Weights of a small mixture-of-experts language model, trained from scratch on English Wikipedia.
Experts: 192 experts in each of 9 layers, a softmax router.
Below are experts of layer 5 (counted from 0) of a mixture-of-experts language model. Rows are named router (the router's row for the expert), up (a neuron's input weights, with its number), down (a neuron's output weights, with its number) and show model dimensions 0-95. Each number is 128 + 24 x the weight over its row's rms, rounded and kept within 0 to 255.
After each expert's rows: "comes before" lists some tokens at least twice as common just after its tokens as in all text; "mostly gets" lists some tokens that are sent to it at least half of the time. This comes from a sample of Wikipedia text that the model never trained on. Tokens count by the router's weight.

# expert 157
router [156 121 115 143 138 143 119 150  84 139  89  97 165 160 110 114 119 135 107 153  90 114 172 104 140  99 129 138 105 109  99 112 102 111 145 169 148 137 118 148 108 141 164 132 155 158 120 113  95 120 131 143 130 120 100 114 157 153 109 131 182 155 117  95 103 126 154 108 101 118 123 165  83 173 125 155  94 143  89 154 148 106 122 111  96 111 122 138 111 144  70 129 138 136 104 100]
up0 [165 125 120 124 133 119 113 132 109 147 105  41 138  94 133 110 132 148 139  86 136  99 174  59 150 128  61 121 121 119  94 143 154  76 132 142 164 147 150 142 136 120 163 131 120 165 134 129 115 123 155 114 173 126 145 105 154 125 105 129 119 127 156 102  93 150 162  90 113 106 135 148 115 124 137 135 116 138 142 161 126 113 142 128  97 114 131 124 106 119 132 122 121  98 147 112]
down0 [ 98 128 125 151 164 129 122 128 120 113 125 125 151 140 171 120 119 122 147 168 135 114 100  85 139 162 153 131 175  98 176 116 101 145 117 136 111  97 128 119 145 155 117 137  88 149 121 109 138 144 109 115 143 122 132  86 127 103 121 114 170 127  98 158 165 136 164 150 144  78 118 107 125 104  89 128  81 172 155 160 119 114 155  97 173 116 136 129 149 142 100 113 150  98 157 157]
comes before: " the", " ", "ever", " The", " a", " he"
mostly gets: "\\", " when", ".\"", "fore", " after", " but"

# expert 184
router [146 106 139 133 142 161 101 146 103 163 116 127 146 170 118 111 129 149 109 164  93 142 155 103 144  88 105 111 135  89 149 112 111 110 159 163 165 136 124 154 114 101 143 139 140 133  77 110 123 112 111 138 151 113 102  97 139 166 115 131 168 144 118  96 111 123 130 107  96 140  96 155  86 157 110 141  85 149 138 154 140 106 141  99 109 131 103 139 110 153  88  70 129 107  95 106]
up0 [131 112 142 121 115 169 130 145 105 179 114 125 152 143  70 133 131 153 121 136 117 129 122 139 111 115 167 149 134  80 116 139 121 115 132 130 151 125 117 173 139 110 142 152 133 141 112 142  92 108 176 154 132 116 119 145 142 180 120 171 169 127 122 140 140  91  92 151 168 151 169 141 182 115  99 127 103 140  87 123 161 155 126 108 132 128  84 139  96 165 115 126 138 133  99 101]
down0 [ 98 110 119 146 131 101 171 147 156 143 147 104 176 125 123 128 122 121 140 127 117  94 168 125 153 109 144  77  82 144 134 159 131 135 127 105  82 144 121 117 130 150 149  78 134 104 149 120 131 125 109 125 179 142  89 150 121 109 105  78  74 150 164 124 117 201 120 140 138 115 119 123 125 135 141 131 161 146 125 119 116  86 112 115 117 140 143 111 149 118  91 111  95 146 141 148]
comes before: "19", "20", "S", "C", "b", "M"
mostly gets: " \"", " as", " (", " un"

# expert 12
router [125 113 126 105 151 148  98 132 128 152  98  72 133 142 135  74 141 117 109 160 118 130 145  95 152  82 108 134 116 110 121 137 120 110 126 124 127 133 102 122  99 105 147 138 167 163 141  90 118 123 121 169 163 105  98 126 131 145 132 118 129 136 113 124 118 136 160 111  91 106  98 181  82 156 115 175  91 166 105 140 136 129 105 100 111  79 114 151  85 147  97 120 156 106 110 131]
up0 [135 127  91 157 116 138  78 136 116 149 143 162 143 126 144 150 128 120 138 140 111 145 101  89 110 104  75 166  89  88 138 145 120 107 123 112 146 163 111 123  72  84 105 147 154 171 105  93 145 147 159 132 136 103 100 129 170 146 156 139 118 130 124 147 151 110 134  87 133 152 110 153 133 105 159 141  89 113 144 120 123 147 118 132 154  73 128 153  95 155 133 100 130 148 144 122]
down0 [153 165 136  96 160 146 120 135 124 125 130  90 103  88 160 148 106 141 157 116 126 134 135 161 122 150 147 124 170 140 169 126 154 163 106 129 121 120 125 159 142 155 145 131 102 147 122  75 156  99 135 138 169 140 125 126 153  92 109 150 141 155 130 122 131 130 112 109 100 128 104 130 103 120 100 109 117  77 149 184  92 154 117 149 103 156 145  74 110 169 140 132 156 135 174 123]
comes before: " ", "y", "00", " States", "6", "ry"
mostly gets: "|---", " Count", "fter", "°", " wh", " after"

# expert 182
router [162  95 121  75 150 155 114 114 130 133  87  87 124 151 118 102 129 129 118 159 121 131 170 110 167 101 101 134 155 109 114 151 119 125 122 160 143 152 117 125 112 106 159 125 153 127 106  90 112 105  58 133 132 112  95 137 131 141 108 128 149 135 111 112 107 119 114 129  96 134 138 165  91 147  71 170 104 145 136 136 174 116  98 110  95 119  84 154  91 140 135 108 126 131 109 119]
up0 [ 83 119  97 118 137 143 111 105 112 124 122  78 119 111 148  59 144 158 124 178 108 151 128 137 153 115 154 111 121 132 109 128 139 143 137 112 138 164 150 122 144 147 156 136 153 173 135 141 125 114 129  94 171  90 165 147 124 120 111 145 133 116 143  75  81 119 117 138 132 138  98 128 132 159 110 101 147  98 105 131 120  81 143 125  95 104 147 157 138 177 111  94 118  95 150 117]
down0 [ 92 155 108 106 151 145 109 115 136 122 141 112 128 111 127 118 154 105 119 152 157 128 106 104 112 105 164 141 108 185 150  87 118 133  64 148 127 107 150  95 149 112 153 180 205 151 150 136  90 115 138  88 120  97 121 133  80 128 127 133 114 122 142 123 131 117 141 164 123 123 162 111 146 118 150 133 125 123 162 100 142  68 136 128 133 108 109 156 139 148 140 124 155 118 106 115]
comes before: "y", "ic", "a", "ical", "ia", "ist"
mostly gets: "olog", " German", "ton", "hn", "man", "rap"

# expert 57
router [128 124 133 112 161 132 125 159 116 126  99  82 139 127  89 106 132 167  94 130 130 161 166 127 132  93 100 145 119 107 114 115 100 114 155 170 152 152  87 148 117 126 156 142 149 152 128  92 118  99 115 172 148 122 110 103 142 150 132 119 188 158 137  82 112 113 120 103  94 145 110 157  85 156 131 151  80 147 111 136 134 118 112 105  92  93 103 138  96 154 101 124 139 129 120 103]
up0 [116 130 107 145 133 112 122 118 126 115 101 170 136 138  66 145 125 121 103 121 149 147 119 127 107 118 134 129 119 131 127 114  99 117 132 124 122 104 128 112 121 107 169 132 157 142 129 111 136 114 110 112 116 132 124  96 128 142 139 120 130 140 135 135 125 129 145  71 102 107 108  98  94 170 116 158 179 182 127 215 116 101 119 120  86 181 131 154 116 148  58 108 126  95 128 116]
down0 [ 95  97 147  87  86 109  95 169 112  86 157  86 114 132 129  60 106 145 150 130 116 142 134 118 107 158 195 121 112 142 113 141 139 151 120 170 115 114 141 132 171 149 131 153 128 141 128 131 126 135 112 155  98 101  91 166 114 135 156 133 121  82 142 119 150 155  89 145 112 132 118 136 146  97 109  98 116 102 119 129 160 123 121 113 133 109 102  88 123 135 138 125 113 150 159 151]
comes before: " The", " He", " In", " the", " It", " he"
mostly gets: " where", " when", " that", ").", " which"

# expert 56
router [148 110 104  76 116 156 121 138 129 124  98  99 158 148 128 114 138 138 126 130 141 119 128  81 164  88 109 125 136 107 109 119 100 122 149 126 170 132 100 165 113 115 139 180 114 137 111 128 119 100 121 163 126 112 113 137 178 162  84 144 155 178  95  80  94 129 142  90 133 119 119 128 106 134 103 156 123 161 124 141 181 143 106 137 111 108  96 170 110 154 123 100 134 115 113 141]
up0 [152 105 107 152 134 124 120 102  97 119 119 159 140 139 129 148 162 136 120  98 132 149 127  81 162 128 120 159 118 146 161 116 147 120 151  85 141 129 101 116 155  99 129 111 150 118 123 127 137 108 101 129 143 128 160 149 157 152 115 169 132 150  86 163 148  80 170  71 144 133 119 136  82 134 120 113 131 183 130 159 127 129 118 126 129 122 126 154 134 163  60  90  91 121  98 134]
down0 [116 168 137  81 180 140 122 153 148 130 106 133 123  68 115 127 128 127 102 159 102 127 179 127  71 157 128 144  80  99 111 139 100 129 141 124 156 119 162 128 119 112 125 137 135 141  95 152 155 136 122 128 173 147 146 122 103 133 130  97 149 124 136 160 125 113 190  86 103 124 153 121 123 141 135 154 147 141 114 124  71 143 143 158 108 125  87 120 141 146 115 119 112 154 101 133]
comes before: "ent", "in", "ing", "pt", "ed", "ts"
mostly gets: "per", "urr", "resent", "pr"

# expert 169
router [131 120 111  97 142 133 102 152  89 140 119 104 139 125 102 101 124 131 124 112 140 149 127 100 139 112 114 160  85  81 124  78  77  79 171 137 157 142  80 138 118 118 140 134 150 146 126 122 111 119 118 134 140 109 114 134 171 158 111 141 141 176  81  97  85 118 126 122 123 137 109 125 134 158  72 110 107 149 101 146 173 114 114 118 107 126 102 145 142 136 104 102 155 118  85 120]
up0 [149 127  68 159 130 109 115 115 124 128  66 119 153 158 125 117 114 144 161 145 123 162 135 113 181 112  68 153  82 171 118 109 121 135 112 129 144 140 168 123 173  84 132 147 138 107 131 123 138 126 119 161 177 111 137  80 136 141 103 106 117 139 122  71 100 124 142 124 138 124 156  87 116 145 110 141 115 130 129 128 139  97 118 128 112  97  85 131 137 114  98 117 121 125 118 116]
down0 [168 111 110 118 144 113 181 157 112  75 137  95 152 158 110 154 116  99 145 143 139 136 133 185 141 114 111 125 158 111 105 124  86 160 186 152 138 135  92 130 124 144 128  86 118 125 111 105 128 152 131 114  80 112 108 120 124 127 149 130 149 144 132 117 150 158  98 163 113 106 143 116 123 126 148  86 122 139 104 114 128 153 122 144 153 128 180 158 104 130 160 127 151 124 155  75]
comes before: "t", "ted", "te", "ter", "ions", "le"
mostly gets: "it", "ict", "rit", "ubl", "eat", "fer"

# expert 55
router [132 121 124  94 168 137  93 117 133 156 107 141 171 162 111  98 146 130  76 150 113 155 145  99 152 104  96 152 135 126 141 126 116 122 144 131 172 153 141 151 104  92 135 163 145 155 103  96 128 117  95 126 139 118  77 115 140 151 140 154 134 157  86  98 126 126 126  95 111 151  92 130 108 146 116 163  87 152 116 144 123  96 123 109 118 134 101 146 108 152  83  84 155 102 111 102]
up0 [ 99 122 148 131 154 125 113 142  71 112 141 118 110 177 129 121 141 147 131 129  95 117 106 120 160 154 102 119 124 104 129 126 122 138 126 124 105 158  96 185 127 146 169 175 142 126 120 101  98  89 108 111 128 121 130 125 155 182 129  99 176 140 134 140 124 131 116 156 132 134 176 146 165 129 144 189 100 132  78  98 141 162 133 110 126 153 128 122 145 165  85 151 130 125 136 122]
down0 [123 166 113 143 121 127 131 116 132 129 137  88  83 114 151 138 140 126 115 128 131 147 171 168  95 145 133 167  93 152 141 137 137 150 119 121 168 142 150 142 129 139 138 110 125 143 145 150 128 118 129  89 160 104 148 122 153  93 158 166 107 107 164 135  91 157 119 152  99 102 106 124 128  91 138 121 153 123 136 134 128  63  81 113 143 130  76 142 102 136 157 116 102 130 189 168]
comes before: " L", " M", " P", " D", " S", " B"
mostly gets: " second", "-", " al", " und", " pr", " b"

# expert 43
router [149 103 102  99 142 136 101 134  97 126 133  90 159 126 135 105 132 132 142 154 134 143 133 103 148 106 105 162  89  79 132 130 123 119 153 127 162 150 105 167 129 118 157 175 142 139 133 134 122 120 122 176  98 101 116 153 152 127 112 136 136 158  77  97 114  96 134 101 119 143 100 163 108 139 113 128 115 126  83 132 151  65 104 123 116  77  82 142 114 148 107  78 134 114 128 126]
up0 [126 133 131 117 145 148 100 111 145 104 128 139 150 115 150 159  88 143 138 128 127 105 108 137 166 109 107 187 158 129 152 108 135 153 144 116 139 126 123 101  83 111 144 108 137 126 136 142 146 156 104 161 145 111  71 148 126 175 146 135 137 161 122 102 126 140 117 112 141 115 121 119  28 141 109 117 148 142 115 105 135 139 118 128 146 160 124 164 123 116 139  98 103  86 136  69]
down0 [117 134 152  92 106 170 111 103  80 116 143 169 148 145 159 125  99 143 147 128 120 135 153 175 105 139 144  84 125 128 120 138 113 134 120 171 163 168 133 138 116 165 105 142 152 105 155  99  76 158 135 149 137 134 182 114 101  96 143 124 122 149 116 143 101 169 148 165 144 125 121 109 106 108 150 123 106 127 103 125 147  76  98 110 125 155 118 164 110 138 165 120 104 143 124 117]
comes before: "e", "ber", "b", "ation", "ion", "or"
mostly gets: "ri", "rib", " num", "ou"

# expert 175
router [131  84 120 102 139 131 125 124  88 170 133 108 138 153 108 129 148 120  92 138 127 146 164 100 139 144 132 149 107 100 112 113  97 116 168 126 152 123 103 100  86 116 160 127 156 136 133 113 103 137 105 163 137 105 140 142 189 121 139 146 117 175 103  94  98 109 164 137  92 167 112 172  96 123 115 127  92 153  99 137 157  82 118 113 120 102 117 149 119 143  83 118 144 120  91 132]
up0 [ 65 109 148 132 137 133 137 162 102 153 139 178 163 145 131 117 164 114 129 135 121 124 145 151  94 135 105 165 142 161 116  82 100 127 149 131 136 161  76 128  93  96 128 133 159 124 115 111 112 130 144 147 131 125 156 142 170 138 120 144 112 160 120 153 155  95 187 100  97 143 127 154 113 112 105 146 111 114 124 132 129 162 117 154 117 110 130 143 105 153 113 144  66 143  98 104]
down0 [136 139 107  98 144 104 143 133 108 149  97 120  92 157 162  84 136 141 129 122 136 161 114 108  93  85 169 154 105 107 158 143  97 142 106 139 131 126 103 160 134 162  57 192  95 140 121 161 133 141 138 107 163 186 114 137 123 141 109  94 128 144 108 147 113 120 113 105 140 131 147 117 160 139 125 130 171 141  99 141 137 110 118 137 157 151 168 123 140 131 147 121 120 121 119  90]
comes before: "ut", "ch", "ion", "t", "ies", "ister"
mostly gets: " min", " mon", "ut", " spec", "stit", " mov"

# expert 60
router [132 101 145 117 146 151 104 168  93 145 109  86 131 138 113 108 126 153 107 149  64 143 156  83 119 110 108 124  93 132 118 125 109 115 143 168 134 136 138 161 122 120 171 153 103 151  86  94 110 107 102 145 132 112 101 121 152 156 121 161 177 144 100  90 122 118 134 105 103 120 115 164 113 165 126 130 130 163 107 139 157 129  96 102 111  93  88 132 102 138 112 100 149 129 116  92]
up0 [ 96 134 118 136 185 124 113 146 110 155 117 133 154 162 108 140 113 138  98 136 160 155  85  63 125 100  73 145 140 110 150 155 128 116 139 125 131 125 110 148 116 129 115  98 117 122 124 106  75 129 173 147 105  97 120 141 120 165 115 114 147 156 125 141 182 136 171 132 105 125 142 113 113 157 102 103  84 112 144 130 171  93 136 135 117 123 115 173 142 135 139 125 169 153 126 123]
down0 [167 140 159 108 110 122 136 117 107 158 186 163 104 157 122 101 132 115  81 119  93 133 151 118 148 176 103 147 110 159 149 195 118 150 109 145 162 120 108 123 128 142 146 151 147 141  72 177  87 166 139 110 152 111 127 141 147 146 131 172 115 122 107 119 139 134 110 138  97 116 154  99 160 141 141  86 144 119 150 136 110 160 128 136 127 128 154 129 156 106 119 133 129 149 132 125]
comes before: " the", " |", " a", " (", " be", "out"
mostly gets: " by", " with", "\"", ")", "]", " through"

# expert 1
router [136  81 115  75 160 158  97 144 124 145 114 125 138 136  91  70 132 137 102 140 105 137 138 101 146 125 109 142 111 126  93 142 113 104 159 137 158 158 102 126 125 127 147 128 153 142 107 104 102 131 122 150 154  85 121 123 172 149  99 143 136 144 115  85 111  88 117  88 111 134 110 133 116 125 113 117  88 164  86 143 157  91  84 109  94 110  94 132 120 140  74 120 137 117 114 136]
up7 [100 150 132 122 105 122 125 126 148 146 151 133 121 131 142 170 189 136  89 136 119 138 112 112 120 106 130 142 135 117 146 118 134 123 128 195  96  97  71 139  74 105 129 126 121 129 128 126  87 145 136 182 122 150 124 155 167 171 129 161 137 142 154 106 137 120 127 152 119 119 104 123  92 133 121 119 146 140 130 188 142 103  91  88 139 139 102 162  90 163 113 115 115  97 126 128]
down7 [120 101  84  95 122 138 129  74  97 148 120 103 126 155 133 142 111 120 124 147 136 118 165 108 120 109 105 131 159 142 140 123 157 134  81 101 141 134  71 115 137 107 140 129 143 145 135 133 162 148 152 174 119 132 137 147 135 141 113 129 136 105 121  90 108 109 133 138 170 130 105 126 134  58 154 114 127  66 132 116 166  97 103 159 127 132 125 177 186 108 119 132 133 113 130  98]
comes before: "0", ".", " |", "7", "%", "8"
mostly gets: "50", "36", "40", "30", "31", "33"

# expert 181
router [116 122  90  97 168 136 112 174 116 148 115 116 128 157  83 120 139 132 124 148 124 163 143 129 133  98 112 157 104  79 104 105 122  82 143 170 150 133 123 161 119  99 171 167 119 145  90 126 116  97 116 145 132 128  95 141 148 137 131 143 151 138 111 111 103 132 122 117  98 137 121 157  92 155 117 141 137 116 133 148 138 125 117  98  94  85  54 144 104 141 104  91 132 107  89 129]
up0 [108 103 131 166 134  95 125 111 137 141 134 154 141 134 127 165 118 154  85 116 121 111 107 133 148 153 157 108  95 188 106 174 124 142 160  93  78 147 106  92 120 103 153 111 141 153 134 144  99 147  98 118 142 153  97 131 122 107 120 132 140 122 122  92  95 159 109 128 163 123 113 164 141 112  88 181 124 124 142 128  96 106 127 108 110 157 122 141  83 123 123 105 135 163 105  84]
down0 [154 158 155  86 130  99 124 111 144  71  93 159  88 111 135 138 126 120 120 109 122 116 127 151 122 137 109 127 149 125 152 136 105 124 141 124 169 108 111 129 173 164 125 111  99  93 136 127 129  91 164 152 166  98 171 137  85 114 107 125 146 131 107 151 152 124 132 123 151 145  93 121 113 132 181 123 154 114 119 123 160 112 162 117 129 111 112 154 168 157  89 145  77 138 169 145]
comes before: " |", " was", " is", ",", ".\n\n", ":"
mostly gets: " name", "]", "\"", " it", ")", " he"

# expert 86
router [118 117 128 106 170 178 106 168 119 147 111  76 164 142 124 113 159 154 112 138  96 124 164 123 152 117 117 142 113  98 101 132 101  81 124 137 152 169 103 172 119 102 157 149 100 140 113 112 125  73 104 159 143 115 150 122 143 173 138 160 139 147 124 101  98 121 112 115 137 142 127 162 116 179 105 144 110 142  93 139 138 123 121 105 130 107  92 142 126 167 111  96 136 150 132 135]
up0 [102 148 122 115 129 168 148 156 137 178 124  97 148 151 126 132  97 100 103 132 116 128 163 101 108 139 112 101 119 118  93 140 140 165 133 102 134 168 138 168 114 185 134 128 112 101 103 151 100 162 104 154  98  90 116 153 123 142 103 143 136 153 124 110  96 180 165 112 153 126 143 144 128  86 106 149 146 108 113  71 146 133 130 159 102 135 117 132 110 101 112 136 164 125 113  94]
down0 [ 66 111 176 130 101 153 124 144 133 112 130 116 120 111 124 148 125 112 120 163 127 107 124 135 126 118 149 122 125  96 157 124 144 126 125 117 132 125 117 154 130 123 155  72  78 147 131 123 108 112 127 144 160  99 154  95 129 121 132 154 141 137 121 105  68 128 195 108 122  99 129 153 163 110 106 112  88 107 127 145  89 163 177 144 133 143 115 106 181 152 157 175 125 127 132 135]
comes before: ",", " |", " (", "\"", "\n", " and"
mostly gets: " &", "!", "'s", " ="

# expert 0
router [138 101 138  85 168 143 113 146 132 140 112 102 148 170  94  94 142 135  98 134 120 152 164 104 133  94 137 151 122 101  92 130 109 109 144 136 171 153 107 149 122 140 158 139 165 149  93 113  99 131  92 159 164  88  85 124 140 141 113 132 147 159 113  91 117 111 114 112  92 124  97 139  88 128 112 153 120 115 123 122 168 110  98 120  83 112  90 146  89 154  97 134 121 139 119 142]
up0 [144 126 110 140 155 165 124 117 127 117 117 133 117 105 179 105 144 124 149 149 139 120 106 128 146 101 100 109 116 128 137 127  75 113 179 111  96 117  75 153 126 127 164 115 153 155 154  76 118 112 179 121 142 132 121 135 115 106 101 147 146 166 103 121 146 159 156 179 126 131 138 130  90 139 101 122 112 111 157 122 105 129  70 133 125 148 172 127 154 112  71 123 131 119 102 114]
down0 [111 112 122 145 156  99 144  98 119 129 158 106 125 130 129 162 131 134  90 131 133 154 124 108 155 150 125  84 107 119 115 102 113 140 126 108  92 118 112 181 129  88 102  70 133 126 138 148 143 161 127 181 132 104 138  71 114  98 135 153 104 110  77 137 111 118 129 136 126  94 143 105 124 146 123 133 129 118 160 140 146 137 160 140 134  67 138 120 139 158 199 127 145 150 137 155]
comes before: ",", " |", "–", ")\n", ")", "\n"
mostly gets: "09", "08", "04", "05", "06", "03"

# expert 33
router [122  82 114  96 152 152 100 146 117 144 113 135 152 155 118  90 152 123 119 141  99 133 155 110 156 109 114 146 107 145 101 113 103  86 149 124 162 151 112 129 108 131 147 172 187 161 103 105 114 122 119 123 159  80 120 118 160 148 116 155 127 136 113  89 113 114 110 107  91 139 119 137 112 144 131 124  96 149  90 121 158 103  71 106  95  95 113 148 115 145  90 100 141 109  93 135]
up12 [140 104 160 137  97 145 139 130  93 126 105 112 122 112 164 152 138 115 133 156 166  96 158 138 179 161 161  99 130 121  90 125 134 164 143 141  95 130 123 126 151 133 134 142 128  80 118 110 147 127 140 106  77 131 137 106  89  97  97 135 175 111  78 158 124  93 159 168 137 151 146 142 151 122 127 146 125 141 102 141 111  99 132 115  88 151 152 150 154 131  91 122 144 141  79 116]
down12 [182 114 111 136 158 116 127 109 164 122 161 124 116 137 112  99 142 181 122 119 148 155 151 124 151  87 143 129 112 167 130 115 160 150 154 125 168 138 136 114 160 142 133 137 170 139 153 102 123 168 141  84 124 164 134 150 126 135 148 181 120 110 174 100 133 166 160 112 109  85 121  91 104 135 123 148 135 153  93 145 140 120 148 125  87 110 138 119 147 162  91 122 139 120 132 163]
comes before: ",", ".", " |", "–", ";", "0"
mostly gets: "28", "29", "27", "10", "31", "30"

# expert 106
router [134 109 135 108 160 161 104 132 118 160  83 125 151 127 115  99 111 131  93 150  91 151 144 125 139 114 134 160  79  76 106 105 122  93 175 137 174 134 103 136 127 109 143 131 164 130  87 105 104  85 132 159 145  99 103 113 155 143 126 130 167 135 115 121  94 108 139  79 112 121 107 149 104 144 131 139 123 144  95 148 135 108 129  98  92 105 115 159  71 140 105 135 133 122 117 110]
up0 [104 124 121  75 142 104 165 136 134 132 106  84 121 140 116 133 170 172 125 106  95 150 130 112 122 133 139 106 104  95 124 118 154 137 127 144 121 159  78 119 115 110 130  99 139 135 144 137  75 131 129 144 154  67 101 123 111 118 106 119 125 157  94 134 168 100 123 126 124 118 121 184 155 147 114 116 140 136 143 117 147 143 107 114 102  99  80 169  89 135  84 119 142  85 121 153]
down0 [112 137 155 139 118  96 158 117 136 125 135  89 130  80 147  97 144  97  95 103 129 107 109 143  88 111 146 154 131 135 112 125 157 126 132 136 152 110 124  98 122 108 126 159 155 108 176 123 164 137 151 121 140 149 138 138 105 116 139 138 147 154 140 160 151 118 127 136 108 171  95 143 167  69 122  98 136 101 148 147 127  97 148 114 102  88 146  92  95 108  78 169 167 161 155 131]
comes before: " ", "0", " as", "1", "00", "6"
mostly gets: " such", " This", " +", "  ", " known", "--"

# expert 94
router [152 133  90 116 127 140 105 123  94 120 130 125 175 168 116  92 111 133 120 131 116 125 141 118 165  99  92 149 120 114  92 114 112 123 165 165 134 143 143 123 144 152 158 156 134 135  99 111  93 127  84 175 121  94 116 130 149 122  92 129 129 144 103 117 102 125 143  85  93 150 126 157 109 134  64 160 109 163 110 127 149  93 111 107 111 105 103 146 105 161 114 111 139  84 114  92]
up0 [136 110 115 138 143 167 127 112 108 135 127 115  81 164 119  96 113 139 118 108 128 109 164 115 108 104 113  76 142 173 144 120 140 107 165 103 135 138 104 141 141 108 133  82 108 115 169  95  84  63 156 110 143 104 158 102 112  92 117 140 153 154 118 130 149 114 116 100 124 163 147 169  82 138 116 140 134 129 144 143 172 114 104 126 157 139  96 133 118 124 122 134 123 155 113  80]
down0 [153 120 100 122 156 150 157 108 166 150  85 104 124 117  86 121 167 138 130  97 177  91 149 135  90 160  96  88 150  86 122 125 114 146 137 125 150  91 128 127 150 151 119 110 117  82 180 128 114 150 109 119 139 126 121 126 134 141 149 182 104 102 151 153 127  98 132 107 129 105 161 106 109 162 120 115 131 128 106  95  90 132 129 133 117 145 137 152 192 134 145 137 146 131 121 104]
comes before: "e", "er", "ered", "ed", "ir", "es"
mostly gets: " us", " ent", "qu", "iz", " includ", " inc"

# expert 17
router [149 105 151 121 136 142 106 156 111 154 124 103 173 159 105 113 157 136 121 149 102 143 159  76 122  96 105 146 109 111  92 109 107 105 176 165 132 138 123 153 104 144 160 153 143 145 101 100 107 108 115 132 145 124 100  89 155 149 116 125 145 154  87  96 126 112 157 111  79 117  97 173  83 163 112 164 114 165  95 113 144 128 127 113 134 107  93 132 129 142 112 103 132 140 120 110]
up0 [154 115 133 123 115 163 130 132 159 132 116 109  81 138 102 130  74 124 110 137 112 149  89 126 131 133 138 149  85 105 128 107 153 137 145 179 114 129  97 147 108 114 140 113 133 139 114 123  98 137 112 143  96 149 116 110 136 154  98 150 131 154 177 189 131  96 124 105 158 121  81 118 151 123  82 124 138 178 146 174 163  92 120 124 105 121 100 144 127 121 127 145 115 148 129 184]
down0 [121 131 133 109 158 132 102 134 145 135 153 137 129 108 134 139  74 128  90 127 134 118 130 166 138 127  75  74 141 138 170 129 103  98 127 105 153 162 124  77  89 146 110 117 133 125 113  77 144 105 134 112 148 113 171 166  72 113 131 127 179  92 146 132 101 128 116 125 140 135 100 155 110 159 117 140  73 119 108 130 138 104 120 162 124 133 147 114 119 164 120 148 108  97 132 130]
comes before: " the", " ", " a", " his", "form", " S"
mostly gets: " in", " during", " at", " through", " from", " into"

# expert 139
router [117 134  99 105 145 151 123 158  96 177 132 110 121 146  96 116 121 143 107 144 129 141 149 141 132  74 102 155 121  95 145 105 111  91 142 132 175 165  83 126 110  98 128 119 125 149 122 104 108 115  91 160 145 117 100 121 129 147 121 142 141 149  95  90  81 115 144 122 127 133 118 172 116 158  78 149 120 118 112 146 166 122 100 111 107 133  80 179 114 158 125 111 124 139  87 145]
up0 [141 110 117  98 143 180 126 142 138 128 110 140 150 118 118 140 160 148 125 154 137 130 144 133 163 140 135 150 122 176  95  81 104  99 131  97 148 111  75  94 159 133 153 166 129 109 145 110 130 125 160 121 141 165 169 116 112 135 140 158 139 138 155  94 133 100 119 140 118 175 175 199  94 147  95 100 130 124 128 142 163 132 105 125 128 153 109 125 146 130 140  91 130  99 152 128]
down0 [ 88 121 130  74 123 129 133 119 110 125 108 113 167 155 143 131 153 125 123 130 134 122 116 142 126 135 120 133 113 141 122 155 112 103 163 152  70 115 144 146  93 142  96 149 139 116 118  85 126 151 138 120 101 144 119 139 172 121 142 120 125 113  68 110 146 143 123 111 127 137  90 122 170 102 137 155  71 151 119 168 137 155 129 167  92 130 107  68 135 118 149 176  91 162 136 112]
comes before: " of", ",", "ing", "ed", " to", " and"
mostly gets: "ion", "ition", "ction", "over", "ode"

# expert 171
router [141 107 129  94 177 114 125 162 104 153  96 122 168 163 103  66 129 147  80 141  85 121 137 116 148 133 125 120 106 101 101 130 110 110 150 178 147 153 109 159 103 102 117 147 181 148 126 116 106  99  99 116 137 114 128 118 148 155 122 156 139 157  97 135 103 106 120 127 127 152 104 143 105 145  89 159 107 148 114 128 134  91  91 122 116 115  97 150 122 138  95 104 162 111 112 115]
up7 [161 129 115 158 129 113 133 108 125 141 135 129 132 147  91 167 142  79 120 153 178 149  99 127 128 132 102 177 102 136 132 119 117 120 140  86 127 159 159 151  95 133 136 177 130 158  92  87 114 134 138 142 134  99 141 119 129 153 125 120 127 124  99 126 160 114 146 109 115 119 116 143 165 132 139 152 106 148  95 116 124  97 119 127 140  91 111 128 201 111 117  81 183 101 105 158]
down7 [ 87 114  83 143 102 118 129 146 149 154 129 164 109 133  95 115 163 117 140 120 102  81 132 144 126 189  91 126 142 137  79 141 111 147 148 134  94  98  85 104 108 168 144 120 120 158 133  91  94 105 152 181 100 137 158 134 120 149 103 131 133 132 119 136 130 112 125 128 108 132 125 109 144  62  94 133 139 147 162 135 111 105 171 123 105 115 137 116 124  93 133 151 134 151 111 110]
comes before: "ep", "istrict", "irect", "em", "iv", "r"
mostly gets: " d", " D", " ac", " s", " ass", " t"